config = dict(
    experts_per_token=3,
    router_score='softmax',
    balance_bias=False,
    shared_expert_gate=True,
    attn_scale=0.177,
    init_std_qkv=0.0254,
    init_std_o=0.00339,
    init_std_up=0.0254,
    max_grad_norm=1.0,
    batch_tokens=[131072, 262144],
)
Below are experts of layer 5 (counted from 0) of a mixture-of-experts language model. Rows are named router (the router's row for the expert), gate (a neuron's input weights, with its number), up (a neuron's input weights, with its number) and show model dimensions 0-255. Each number is 128 + 24 x the weight over its row's rms, rounded and kept within 0 to 255. Numbers have three digits each.
Before each expert's rows: a language model's description of what the expert responds to; "comes after" lists some tokens at least twice as common just before its tokens as in all text. This comes from a sample of Wikipedia text that the model never trained on. Tokens count by the router's weight.

# expert 57
It responds to: Word pieces such as all, ll, cc, gg, ck inside words, mostly in music or review text, like calling, dollars, pellet, According.
comes after: " la", " pa", " co", " a", " p", " c"
router:131136120099159100145118152167121123140136160132148128142118153108099160100068100095160089146104120098136117115108191122113128163114158112119131119088151110118138092132138112142110129146138142125156120124139120137168160127150143166142131164146158122147115110160150112112142141149130151127099150118093135152116096139116138088151151144101069118132118166140151078143143122133183155121172091104155132130134121123098103176118143153107123095165146126138090116112148145075094100134108151110155134118143151110094119094128090101126125125122151167143130142108128149101123103140117108104132106114080185132096136151160118148119145156097148106145155149085127106138143088151151144138148141140174090127171126084152096154135132125142071141135088135117153101161097100100159134075161110
gate0:095106150114118125152116118144117127136184121108145103180142165155123104145124118133118169122098122131139138141145128099148090119121134102131127140125141133101142124102172135131119118157153148146177120124103152085132104109082152124120109180087118085099174117141114129076161096124111142104143110145098061123118121126142115139131175136138115096092124111090140147124131131152146093122135129118159130146110134145145145104132125139106092156079082177125130149112109141084088120119096146142106139125141112146168124141167132132124123115086119166126135091107159136127080155169172178134131074140108139093104138128177139133165149106118099106159117102139128117118151100083157163072166105124115160125092127175109117163085135140113147152094153121113120136101133142144142119152123103
up0:131160174126128163143113157138113138076106104154139155119151174150115092142124110122146136110176111113144130118183148122161081144104135090139118129150144123108091121148114134124133121132125105123140071100164158109135080106143076126149175151126109118096093101154138097144118124140092147133138139188100125129137147142164132132141140192165148152142068139107093135109102133148150095124149117130120160134134125159102143128171103104089105154096145130113120122131139126121153137153092112106143134183100143114120108157098112110100138085071124172136141158162128147148140147095129187145108139119135127139118136129126151107154127130138175145118140115144146139106126139100115167147121166110114123136068142125085142123141120082128115107127157106118149096157121133104109116158066132
gate1:156098093157187139101141141145160081121087109143096146079126136099127143076132159137124162170113124158091118150101153093123114181150114124134109096145150111157162122154144177099178080139111126147170152120112111118122124125161141123124118106122085107134140141141117144130079138116146114091153111134146124117125153148100109068130120158127106125102119121109111132106171140084140180135136152149118142105124123106096135167163122133155112138126122127141143142105082120134136110137114179122113135151203153093080088136088113113140134120125140124116134087150096117134141124122122136139149097096087173118143115168097092123120136122116106108120092179164094121121103087143125117147145099142116101151113098162146176144140128117110102116120099127140137118140117124147144131100094137
up1:095161149124093153094134115064114201079124167148130136164107178127090111157083152179139125149138110104120156134137109174142100114127175153104139130103115092162115144148119109113093108123140160100146136131134151160117155119120082080134129117125095132150135081125107112148168141164138129099092100141090134115106102163132094172119104161100167094148088121092162119140137112109147143130118091164147119143095144188086167151135111121110115118097135118131100143182094099097150131137131129110117177127112087099163125166130106172115111119135120090129114141143140135136101160080122121130099107136112124139119119109146130100155138116145134137151118135104136113147148171140108143144112106157123159131118135132149114129100169122137116115163128130146130109146170131137125109120120132
gate2:115168131121079074137125118128075145134094154085080100145104122154111160153102155123059148096145124160150151131168127167136058162134124128106127080134150124103147081128136137136111111093088071145136119135149138131155121141131132153118105125130109125190130133130103125123142132152157170154117149132177132142156160110103127109141093115169127123140118145122133144126111158183118120162116113143122137174152127089084163151098145153114123147145132107130145114158119120129128125114118114137152103169112109120112143156165110098179109159112156103086132155109139150136122135122111118168168100133128161100122121121102160138160135112177143137116116129146106136121103106160124145149138134118142168165139109135116118114157118123117079162120107152116161104166170134100139099108131168
up2:142126120112105101107138113152095156119113115120103132136101133154150168108121166148089106069152121161130167109133154141118122173159114141104106127179120118153131112154105104155132123162087128120170132144183170144151131124174153119158173123170136094131104123105127155110144150078122171151088130138160088143132130149119142120124152098148112112121124121110122161098142153164131108121131139123118146152156133105102170174125161120170139130125168127102174078153116110114104114113127143080134119143101125091128109119157107117096115121114119144083115089119141176176113151118129109163158123152156143095164156133074137167143141091183111114139152076137136154136125115139148154149128149102110132134110105132151099162142087104139137130111111122131145106161142167144109142099152110
gate3:091116115099142113136059169122130136090160116142122168151112136109129094158108134135069104146139129131144143116129104114161117156172122109126122113126113085071145125110151119143127086133117112091170100102125124104119131169089145121106066124149134189159100165180109167104127125163133146125109117130124118163099115079120129080118102142123176196132116153151145170118116150146124101145131142142177126143128119121116110148129123119093144100149156125135134146123114163109095138093151111093136106138122135145117109146109108089114161120129148095131128171169091114093150132183075103100125103075120148135139134105086096177141156124119122168140127107127120142120146125135135117132131135140120122140122156128127159131114154139135121081111105144108151121121173100129113099135101157
up3:169118112154127127114109152125166113118180166152138129100091123130115081151100161112150159159157142138085090137145156115119108155114121103133138076114085108100114105129138148130076146172119111130129153152086109122127098125113188144119103127115139127129160165140186143128101138108156129131118119168100092137155108129091152083097078157152164141129089126136121139141183132119126119124131143125145091141101106176108165109132138146100114154119145172120135155162131140115099114168144127124119118096127109133163069141128102131113097068137108114115125116116139142123123090102117172172141117140141127143121124115097101145122134150156111121127129115078167121106159146118129099135113154116094167131164087128108108083169105124109128164117131109102148109138104104153110111134106170
gate4:146100151112153146123119116092120049131153125135133127131104150125127116142121141163106150134172161101120120077104158075106103137145116115146134141132096111194132151098148086140133097144113172162186098117140127107108143132136116150148092095092178149127093192110107125145118102111163103156125159093105113138097145142110164106101160132137129130121120136138126100158142084133130132151123118127116107164114118121172171116139149158114124088090098067124146139108164164143090136157135120149124125098132115136117102114084117106162145113136110073090103151153119134133138126118155137137128086140161123134083125126144118125096136119105131110153088129134129136086131128131165136088132124173144158109110126094129131131169134159105112120095106084149152119130078111123110115105113127
up4:134127135194144137141152083131117115142116080134066138153115143161106108159129167098090157142138102097089127140126082117119094148100164102138103141161153124131138144165140105135113118138104119082123150123083121133096104116137127102165160102120121211146134111143118131081151112125124102126146111110113116130096136123127095084108156139105093139086110140129126145101148154106094131134145147131115110118147142093105120179105149109092110126111137109118138092175084156131145103149134136106112144091109105153136128133103108147137136129168148118138128114159105131133092128140081149109084134167174117173150133118111109134117145183171161120118175113122091116171094085138133131118135132091106122152106134191117144130150135136125135138127102094135136127154133164153153133107120160
gate5:111088151108138141170151101148115093122152145159127107141149121124129112135107105141120163138131116123117125114142163111157147076142171154133173110077144123150116108101152089122127159103138151132131156143104140113110099129104116126155133101130139175139135141116084147179132112147195137112137125116093145108104146124104138097116125186113165066121126091110127153131103154129125076112158106148068080145067123144084147142099106103089113146148110135150092159120113158117129162115126097142126125136132121114074112122094103161119148163139113152165122118100156082130131120115150140126114132122136134144150090110119165140148126135143138153128144106119128145113146112121155159081114164091167151184088132106149131118147172128095118139134134108135126115110066133108150124129159160
up5:088144145140169128156150117142141123142131120118133115158122132129077088144107139121120144177111147126121104091119148131180150136135163126091132110111125111111102122122128099059084137122124116145139134156114128131156113131107100156185111113131125187108157150149145163134108124081150149136094114162159094133123126092073095114128125140154155076149134128074137092149149114123138123108114093136112140126107174160120176130101166117146138163120101155128098133129155156110122113140127087109144108111109059134066097137131114153136115106115110154141081135133130123116092142128112127077127160094144122174159083151129157137125085128157131127147159135118113128157100076097134124084149129097127142133157143088120117163117112113143085124130117115097168125116113147138116116154107121
gate6:146110112090083165147136169099134126172135128180128123142084181128127103119138154134125138124130139122125136140140133129094109076135142099159098148135090144153121130099127162130110123126156173141138111124148157126153125149156154165136136114121111120133151112112119090143118155137126136176186139103122139158146103127172148145088130118136094077136085096072136117152104104143173108156125156138129145146109122118139111148140118133160159134124145114156137128130180173140161104156123139103133150154138132136116144068106135094172120113095156180111103148105116166149156155122122098122097127139098094118104104094114173138142146087121127192150122158140107106109132134076132135121111151139160143126110111134052119128139122134135111124139154073119122131162122133132074137129105099
up6:127103086111140170111128127150117112109117159153118137159119139148112138079132126104126155096129139133127142163122123153125110098146159121117100152108128126108139116100128137132109101127130122181136105115122140093152135114072171117141094137082114147119103123092157106112126165130122131139111116126121112168179082190095119198112114141153150156143130130122162113114104121111064159144149129118148141143132124129195089103156127122094159159127124105084103138111102174113122148119127148082090133132114117102140128158118158107178099132132160179161104111170142162158156173135096109098161117114126094099132103094156135113102125118117124144130135148119117123132155129156085130116117117150186092139115113161167119149152137114142143103155138100096112134102149153146153110156104161
gate7:134144112128110122141127120113119135158129126149132123146164140131143120115111199104092091134139140059135149122069130098120121117119125153122137113115077129087131143105151153099117144149122104132169133122130128108122125114098130068141093166142143128090121162105059162143140163149115161141140096146135128120179130108114119127131097114132150136107088118135155143111150120175188109133127141145128142125131221120109128143146105103141099122147146126119096148123146152105090102130093103091080105113074124132167136148147073118133138157140124106150093158144146112108102112096147132135116122129101140125128107178146137139127135147136123141150103157111115164171173163138117122086128082108185119119138102140142133132137097109131141091147105124152107156098150147125129165106133161
up7:107132118159156148187092133163165121080156169136111139161152171131128109112148164130114166159171123147117107136128112101145088131137106120110115120111112123118143095144151150162143105157140080114140187132147136137135090146137112057153151137121123093114084129122148169087123144151107134151143060103094117138145118137141130134175115108130107137121116126144138108104119149127154095135102165101131112110067142127145130132171083105140125136138152139124125131095101152118125118145101142101139116125091099126067114124130127123144138121128121116132110136167097122084129145114169146150118131136149139134110144179123146165130146135143127123132135156105151146157175141128185137134139136154160154129148129108112139098177106177071125103129143158099145185116156122125180159123109140

# expert 38
It responds to: Nouns for works, roles and awards in biographies of artists, such as film, album, play, song, role, Award, plus section headers like Career.
comes after: "\n", " the", " The", "The", " his", "vision"
router:104141169078137106108140100113136138159105158111135125146140142157146099114073130130170131134112116117179143114096158089138137132155151135152104125123099129092118082129129135134134143104160147148114164114132127126162132171096154140099126159144056117152132094135162081086080112092123130136098162154114136153095154090133112162114149132141130115117160196114151104134085121127124127110129137083173169139142132100111133143135122105088186126107098144120105104141134097145089123143128106144149121144120106137162143119143114159130112146100139171124131132175120158165130152137104124162117123125121174093139143155150132153114157119147132125113128162089126098170127119145111165102113150119106106138158116120092090114156152084127101155130075152089110107114094149150135142138127152
gate0:116119135129119100137199174165171074095123147128119146151125077117114146128133115130100095148124099152126159098117150122133135129127099171095114122161102156162112103097141130146099151111125146165110128080145093102149104089107156143128128149100154124095126131121153150131125133102133100118145152123137127133168125173083101122140108155122120092134121135091120174139153101161122164176121087136119140086114098124111152156148140161161143152112137117119142121122191141138141106178153114139169116164125136121130130130123151192189147141130112167109134122136131155137118115117164134109148127155133127118120149125146117089063087129148177117126119136169099111125113127162133135077152126116145113136132161117113098142179121131132158150152157126103103141166125149122116109139129073
up0:085111105177100142138166159123110149130139107145122157128116096122128114159112104109113152094110119123090108165131112140146118118104108116145106160105143135083147123134117134107152115185084119146110119094130125150123145144123129124131153153160132158167115153128109135101107153157113151142120128173149155116091164108165185123183123128129135170146136168135099105071087151117127127147166130110110127091165163116136169114102134089134115161130163130108119145155102125097133147097118144136151151088112123159122144131132159118095103185151175077135140079114119097112133147094116130116154127180111156118145085127113146118136126127151114114061112103083100111126166104151139093134095081112139140106130113099148123152114119125127136163106136099142149114125128144117099152102109179
gate1:116109145136156128171124144139104115125162148160159122119170076128189121137106152134096150125128132067079119169141136151133084139111148144151088154121134146134116109140113107149153115130165128092128153125124073153173119106104112125101111157149147148122109115179141181107117129099187103146138111110161151116140132151065134133129140122126130166106113143144129119112112131139115111167165085114126152154126142107120136115108162109118117149123124109118111128118126128163160102112129060109129095158095140134122128130147112129146155095129090153142102137169076106102108152096100109130151109100108151189154147155131153112109114132127106095143110121101128114127093102136156149099060121117160145127154116107124114130154121122120156107152102133107151142169151145106148112137134200
up1:128127151126142082126085123113139173158148154071115123138103167075078140129137148145114127141128144148160175132113125149128149130130095132142156134153076139138093123149100171114143119081103161148130125151125133113069135114110116109159099159095114140145149125097115093157134144139126127154149149118121111089124099114118090116148123144106130115149158115118153119135124151135158146076109128151120115079126130140149100161110095123157127111136164096130141133119119088087105122102103189129165129130136065158130122139096082120089104123128137164121118126142165128132128120166130155117132130123112121117111128106105108134149134148132176070129131137151162161125173156137090160125164126082152157117130113128130093155100119139148112133145133077132127123086093119096102146148067175
gate2:122148119120115123121122113118094106163155173127122123106144197070129137108104091146124128100104129131155128125145069132120154139123092104154120114150085124100132089092133128161146121143137169149124143129099115143153126165156163139119128140124123085175144092155139100128167120150163119119124143138161094120131157107134148150131166117146144112179159131125105092166090141143159168126121127105131153146133132122159101145095117141142119119140103159097096094162130120147125105172129122141097133155131137141104150096088095109104160141154083119177111136102122112154135093162139111127113137132145103114122152148109142115175142068148113120104137108175127119149164174139139123161111119141127128196111102133117164159110175115157161135172129146105123111126133116097186130129115091
up2:123115108124122160137112113095190183145130140090115127122134125110071158138118132151126142115163134148117130121108168131144121159113099112124128150177149134152086151133127146081128111130136142154091130131131160138146096118138142125114153075150125137112091172114118143149162086136123098075121121164159163122133130143119137160156218132143142133084132136135102145163131155150133119169107122114134089149095136085144077102129095141119113179136143125108168135138124129130134147138135166109099178132119105135081185166115110151154104129122141138116141153125081153109091129097123100133114121123135115100132143147173154101091177102097142122133159106129117144135136198093146135153098146141139122119153112135096117136165134119136130149132125099138133086149162105116141118149098115
gate3:144187121140157141155099130123100194123151148119085152138162127142150116138112100142138139139171086164158157115120157116131124143131157151147102105140128138126086126134103123137147116107126120151122151115110087091149169152104137072128117146138143110109112121155118112109115112118181167133137139118121147135114124129073121188137119152103135137107116148097100101074121131146081150115150103127169126109119158113106154113161097112120151133143115079101119126110106109147141122115133107102099123161128161114109125132179102102176126111122127142124093109172173153103096147129070140118075132114123126144138148157114166108140133153128072171115095161104109146121099108099128125105110085143129148196131137144084129128151102141118121115157095103109121128097137092099125160133119157
up3:127138121140127116162075123112133155114106144167138106167146077115157116118107114148097115098135104157123129140139169134118162180154185118080121126133139134149087148128099133168137157134135117133130106120153057078147167170138101117123145121108128120123128120153139137112101092124098161092134153151165096139121112130120101177160110147142145187134149137137100046141144175138097135140122119099121065121162141179117094099122120148145144160138124114109149150108148133087125164099141140121122108123175151141109106104140061109149122133139088109162125133111129132136149128147153113133127116109105116125144143151118128101130117137137093139159151146130147077139130126095140113106128143159124155169132117143129161103110143182124109099136103096134110146114142118066111137126113126
gate4:113098112093065128102108127094123141112131135098129148125102127107120146154111153115126134103159154127133157116149161129118148113189123157113130136077135174102126081114138108098141128126153101131143165091134118136135112153120131123127131121105150082113099110171094116105159111123134132132134140138131151154132150148121112120145137136149111114119108172135140143099155105148146105140095150104156063106111116124175159111143124111087134131098145134136137128162135135126078115101120116164212115092107142109106147130138142110121089141123087147159147085118140177123126128141155112126091160129113123079148127161132087101160102084156158105125164101110109127130086121098126146104071088137074116118150109100118111170112162128119126129073152117113093129110080115171135116150112133
up4:106129106143109141115134106150131165163143144116167101097087131166136116094109085084147159203118132128134151148103151181134156088126148122101125132172142132168092127120151150089105111139101158149133121149094103145146129084136115098141173151106129138157105112140088153132131134129119123114121079121155123129120120155129106140142138132115145152121128127102106090096085068154104125114127126127121098126087119109126194168107127178123128096123117118126152146127108101137110161107129123102138108113114159109099147162168074098132111102153133159099102088122107142101138125128101149136164128135140124120122107110121118119111159139107178116121121092157165134143146126159171140136093115084147076063118147148157121104157100115151132122111134093102135115110138168162138144129156136
gate5:146116127124116133127139144145100107115123108114104204130142142110088110154136153142130139134100131132141145100157103144101138152135127180132135105136097144127092092146112137139135142088132156183145126089150163102113102147084144134117126155108084097114141095127159128120119094099138142095180143155156093155123137112105094114122195153125115119138142090153104133108156116139155127109136144140124114115185146091094101088080118087090158147124112159125153125155154112125104134118128143173126117142087160115118146140085136132129156103101109168158146091170157131207126094112103094121129100149148112155134137133122134137146089107142165115130136149142078115122173115133112159107158126106138180148108095098120130120147162131107159102102128129115136105151102128131125110084129122
up5:160119116102110139081133115148105133125162157152065148116150103152114070138133123123069163124114133112152118122113107127132129142131149148122139132132093144110076185160113146104179137058134165116130136102160113174083082154133117114109161115138094064127127100143159090106144121106121111132118125151158101141166136138104068082128163124093169144120127107150155122123156111120181141126129144156128116152118137155097123057107149143131126111129127141157129152129135175125123125129129139132125111143150179111141129115108123135162149097135103105145145124103124088154137132089140075128109110141147140140158144162130132122136116116090151131149156120113101167140122100117168155123154091118115171136143115148104170144136119131115180151115110144113134102132129138156147126168138149
gate6:105107149120148111106093131105120148096158135119106149169132100149171122119079159142123087158139126112129093081141132157119099084162165157133144132145111104169128142154090132157147131096134117116101141142120134158121151114112139128160082081128118155144105136112099153114129113101088151129123090127139117102149120103142118141120140126160101085137129153117189129112116128093113152095162133133147155081111152109121128131129176109106101121149162084113141123128067116104096109113102129106123120144090149131123136185156103087176129119102120157151118086167167135127121087122104135119074065146100113118105118119111138141119112145131096117143116137093103140155133103147151143127144138126144157173110164120122116148142173130158175097160109127105137142089173140134136154129109167
up6:088143096117074134167127107104123150134113139167092117108082151125130107147129119152135171089120169140090143138117144131125141146089102119121119110124132147088155136131119131101091138110105141167108147100139120081129102124074101113096154162133123110118150124126170114113150096110105136113115139150110149124165132145127104091108146121134134131160148121119101105129076113129135112158147182080140150164137108109129134117115098101104149126131104171139126122128149153158161173118127141116090128129132133108153169058078131131121130153138124171131121141102129117117141148130114146139120151146160137100154112140106093149153139079153154159141204145110161094119097108103134097126141131129118129180122146091098111127104067099102100141117124156169116112095146115137136054122126129
gate7:101158120125142134089168118103113127112133152126133160117147106135088139155109097138130140131132124147144079136142122129139140162059119108126101136141069136125170166131132149175182135134088115115108097142170177063151119101135113124121146126126123174117134103154143127173141154122125091081114172100141165126174104107113086100128081114120119099131113143112163126145140138114113149134117135117127104174141142157126159136106143164119137136114116101131167153132154138139164121163146060132106147111132140118135125144150154118146132124120186119124113121116128119147161122151105147137089195102127158125179123105100110111121127136130173149054115117113157121133092119144128141148122163098122112116141142131163148090112165138135117156159091140106129121151114112149118096098121095
up7:127103076120075127163109126122124135114130179103146110118110097153135158114133119122089100095127156152110151150152140171153151104118141160146107151175116123132130140141120115117118086112110111126124137109062171128123140106096167141185138165083121075120104123143138150146127131112125128154170130116109135164139137128111108150140096149149152138125135097153116140127073135130112124130122098100120131151108144106114116121076153121127144168167133110132100110135165085098126104089131166144142113177118143130114166140106134145105096106128115162146153106078164150145155148108098155175150133142126129108158153091100162094132101083130157089149131119124113131099174113095113162140143131064151119109165104097074124128126129116118117153123104138140089101138158106101132109104108128

# expert 3
It responds to: Common nouns or noun stems after articles or possessives in politics, sport and career text, such as election, result, assistance, office.
comes after: " the", " a", " and", " The", " his", " to"
router:081125146128128110073123080127159104096159142124130137148122110184096138132097100088137105091134138102155142131146140102121137093130158135114117130114147124136114134127115134116106127148143139163149152133142117134114140147143184100154110103100114071157133105147157092115151168141130148116091137131138161149100142133167177162186144121137138096125139112127127096143139153133109133122084134142161121124146117105150156192162146113113155112144085178137135146139118105074085137163158121149190171140165144123168150153093108152098068117165130103160131103171134178143120132124103131139117150119160162123113144117158137107150124123138111122093085147113133110124138145107134125126105104162111084125110131130100119148146112142130129133126099144110181103167123181135150142120130132
gate0:155157123083127126161133132147114133137141148133138110147125133136137145116095114186149166137118150122127129101125160113104169163140106129107160094130148183104146137091120160125096172154070104129102123106141111151090123132120117139114111171119106106141101083115156079069130095116204134110104133117117117146156112148138080112138138111101126122101120108127154099116095068094148139155099181107102108126124073112129161113143117148138116116145121128114128121144107134094110129158159135099169119136102116137116122132115114149091158118158091199108093114140147132100146117129156146131151161095155156112127138096146129150143151139158115159115112152136116142155069123100122131108059111125096191146106124118132128110120116100136111171124136128112152118156117139155129132117118135
up0:138154115122133107153091143142137123105142065145161153143102160132134136125097090129086128120135142109122159122142159128118139147109119126106174084136157157142143147135103198135098125154041103148105105128155125158114114139147115100095135102093116085155126138122187093137115131166142115092123144130124136149120163175128107107103130108099127155131114132123147112090109087110122156138087108110106127122134104116115141158113101135127129145113134142129135120155148133136114122168142124094125124139072118098146125147113102135092117109142113175147097098147131080113154117127132148156127129138193139146134141189167142176120114130176164142137136150145119166179121112107137119146120109104142158113107069110102138098162103155140138124141116133116196120144157126114176143149149131
gate1:139111059108137155099192114173161109136078144097121118145125113122165167150109110094106148148147129101109175120090120074159159107102182130145130155103168125175100164133145124081057110149138142120132127127149143103126112136128084163136144140140118144108102097122116176122141102159141169162116146158127117060103142121149162142116140133113127145131129129115113096099154138132147134133129104149080129103129123118154138147119119183125153132115168125160151148159139128127143125118143102136142126099144097107124112127113082133110111128142115094120101133122124165100145145120162132118146124120086153147133164133128144084124172104080165132156079122129132137119124111115127121147116091088146145118110142149099123146160098164117151098108150132158140162154099156152143154099137124
up1:139123126099145143155150139092096149109172141148115130164155104155148105141133105120104137145086161161165108204134150098101135099120097142116107130174099117161097172163097132130149144144110134170135169112096096148146112138143121106146108133148169108127104132129133141106170109118104144137109102094106178126092167143154129130142151141129132124154106106124166138142120130103091132130148153146139162169132146157138124185114128127154121102122128108137135120105146110153144165114115118192132121112110125096102148127110127104158109116095141160151134147115117121141137139178121113121117131151097129143125124131072164129112128124113118168098148164146125134109138128176108131149141160101117172124179158153138142120124172158136140149191130116158110117178159049127152115148100155
gate2:108121141156147112136099119119123114118107091126126114167131112172118149153168117133139116131139150138114108126111139078136133112122160098115114107126131148130146142155117127122153145136158180119126086131125143180135108156160119120139171119120101142105164159133160097112102119082144159135159121123172085092116138146118151116079094113150123152153141110128143158143162146121136120155109102140105127142145116187147122101164154152127101119115169126151128153141122113117130117137068113149117120087143117164154105120136123153142126109155154129156165140131126132099147117121076091125113111118147131195110103130133050156117103124100161125112121134138106122176103124100097153089136101171156146171142195164114153101070140156138142092122120114101120142137092133110123167078097109
up2:102149086104151145091143128126131122145147110132138153159104133110060129077125126152151106141075086107126105129108093159120071140105133119139117152108163120114107108113159117144112151167114117192131150118103150129115099147139131108144056130125134137100146115125137129130139118154133124120132139134098152094128098084128104089141149122147140120098141151128111134114103128134130101076099138095161115138120114140114089157122136142176188154090093149121133109070099110150158134120118139147111129133126121119129125096152187104160161121136184145110085105146133140149109105103146144146094148141122133101154144138154135109133143119154152134140095127071168103118087171111079121132094120123115124061118134121137135110167125104144168119134101138173141107110122145112097123091137125
gate3:151141126151131108121121111099084144107139154156155056106155159116139080111142113140100097152118142107099158126139116132127152125108143077056136097109128155124125120081144135157110109151134141136114193133135106116145146110147128167130087125136135122156150115182129116113115124154136119144181155113107102126146114162167128083122159139089167115085127133081115144141133168132119137135138123105107137130117124098123138145149091167124126116109153140123111153129140129170101141093133109127141151106160130114114118123134119145110057135136105152115092120134102143095119056136124149137129143171158103145122140143130109112126092154164108120101135112148141117143162151098129096117081121126119094130131137135134156165122121133115102082137189076104125131182090109152086155106124107
up3:127163095145110098119169138132112101150137124120112062118143108128128088137100133156123109162136122151123136120111147140146141116102100093076122111103144136129148115073141149145104098125125161154110203161139111128133166143116103157155090135136104124160127115147104098100123157188159137127145099115131102098127134163164126115119135131127170106105169160090113131130098171133095126132125138101094177119115123086156113143122135091131089102072102153123102136151096128144145129102111115090161153110096128121129110156118116150114099159150118121131135076164122136119109058152161119122097146119166109135111150187130142129138099153151125111113118126144139136126094139097094098102076147123138102139131177143099163159139143109151126128168157095129130128153114130123105170108119142
gate4:172135112128157122097129137117147127123133071087112154079135125177115130137105104145114110141137125130091133165130098160120101148081086107162135107137123149143144072093122102176109133125130120146119095150164136091138144141148145132127136106149106152111131114133108126138161110126131112158123141124105118151122136081114163101100089143142097138148110151072139152105139178144141158144090108120128168128132099113119131114108141158154151095116129091109120127174120137136129157154116112098088109136124125121107129202115123139091163133106149133158102089164105134115189168165083149148125112157115127128153114119164125167130121126143078167067163126130116121141133142125132111121138116122110129114180104117156115120074167147104111149106142110125083131131127131119145067109118096
up4:141129138113160124108164153168109152171136108098116103132126154140134176152096130120135126139159150166122144173142144096144116130096112114133102088153079142178118089140154138174108152145127113149129105127143154129137118133153099154143130114156091139165108144123132133119085137148147112161096146094094125136113126126131150117110109113129115124107127158089173157130091160122148154131141117104120171126151090117099141116141141118152159125119128106130117163109170098122159070167104098084077146166144152159097134141102134143138140141105140169166102107188049103142137163123121126179161145151081121163120140122157163116148104113101088161093112122118101131130134120139112113130139124169090163119149132130137109116125155140127115147135130141130096127161177162124174116124129110
gate5:123106177138096131112140107130142113104124160111131112124097153111152144141118179109132134133106122142121096067195119099120106126146114150122161144114124155137092120106054103148174135113161110098109097135086130162126134079168117128110118076146114108125128164116144136131101126096143126120112140108141119169112141108141145086183121115138135145109155125123076130161159118148132111132085126086097119142148148163112151151128126117148162139096084124128129110070135141111131100120133116176111100069129122158123146124131117145124151120150135114147080139155127115147140157111102145115135103140116180097090117130126123190121128107176118171131176135145176120134128095122085124098126151140128151150121119108111144162120146088115129119087109082133104140095131115157094107111143113
up5:183123148141128128182113089101141116157107147164135133117167107146162125129160110109096120123091156078134142153120143112131157119164169144126195129144125133193076123129175139105113111140154180128135138117156094116125127130111136152112151149145156128111139136087097140113105114119123119114101210126118129129135147121144143140101134143150108137141115085130125117085114168146143131109164079093113147127084186119141101125149149143107081126085157178150121136184159116142171128120130077123110136147149135161150149101114107138116155120124123176144143162105123160082148115106128141141118161127157117119140105137134172086140135132095076141135096150156107143117136138118139186127118125124137146095114147147132135138115147118135123139096148141146119126137124110152123177135122143
gate6:101151150113196141124119111130147144175161107119154137130126130153178153091106144137137115092136159119116133121126129083148114123122133144134092149138104124079140114087126125113131172160116133142172096157153082114150129112080127113141072107190091178158102128109162110125140136145101129158169111128099149118128127144116127132115136168111116094147108115123144166129146132148155174124108155115148144113144123147141094087134084208131119105149122155078141139133093160148131134105161111154119142108120109112144125105140124167110111136058152132129123141138140143131156117160073148156123135092144108122161090125138140107108133129150105160111115095161129130084128124143146139111129109136136148116108145168114124134118139124129166173106123122079123091112114149091158111167091107
up6:107094117136130094118125122136110161141103094126113143147115143146119143140102153142114128147146102142117121139154108132145119104117118134069123148132125109139179129137119145135111130106100092090144130064182083137121126120101088174126147104169118079145119109096142148134180081085127163119116131157134118184136137126145163135158124128159113115140116124126129180117129153112109141161113106132158111081135104163114093139107146153105119150142107141139083142105119089139115113130099155130138100094162127119123072146125099109083137094131109179150116119112108127140102137084141131133154125087092141112131130068152120149133125079161130137145130182112130156100110131104081087116131133096177190137121147096122140159119103119143125165141131172156104143108091161122134152132140126
gate7:077165112171139125122097188147143119134085086130106069119091122156066125123126128167145098139117151150133112074099148149111125138168129132165143113147122096124130088122165125135108141102125129139121181130121097177106141129115126159105173126121163159179142141161134111129145101112122128159102141142101077137116102167124158116114094121168125126156137111142110120149156122175137154139118109088169143132144131126136149147122141123120123142109169122158117072153146149131134134117159132109127134132156104100140123154120125145124106095148114145118088097144093138104151082122097150169133128118078144142142145088142141114159107126100115106067112151110138123088089122130100118137123169155120158115133142115154181137090123090129106129157112148105140135117103102156097124168117124
up7:119134124099139130123166159086155129169098115121089086125117130133089126123120122157122112143123136181157085099162159085127117147116138125148122107146084126138137155163138153154137137142091137119111123127123161173134136176117161140149097142081122114133113115144117125119129153110099118133134157101112129131135096123116128143100106096127146123141159162118164155103103135121126151143136109079140129126125123125159136110115126086135119146137124128191132088114092112121150106126153119119119089144148127155137170145133102092113133143079132173131068085135148143106139137133100120111082096146140142138085137097121096144143133122157151116101128073176131144125139061075159098128127173136156129096154166126124152114172121126134136196139072070115114119109152103098127121161107134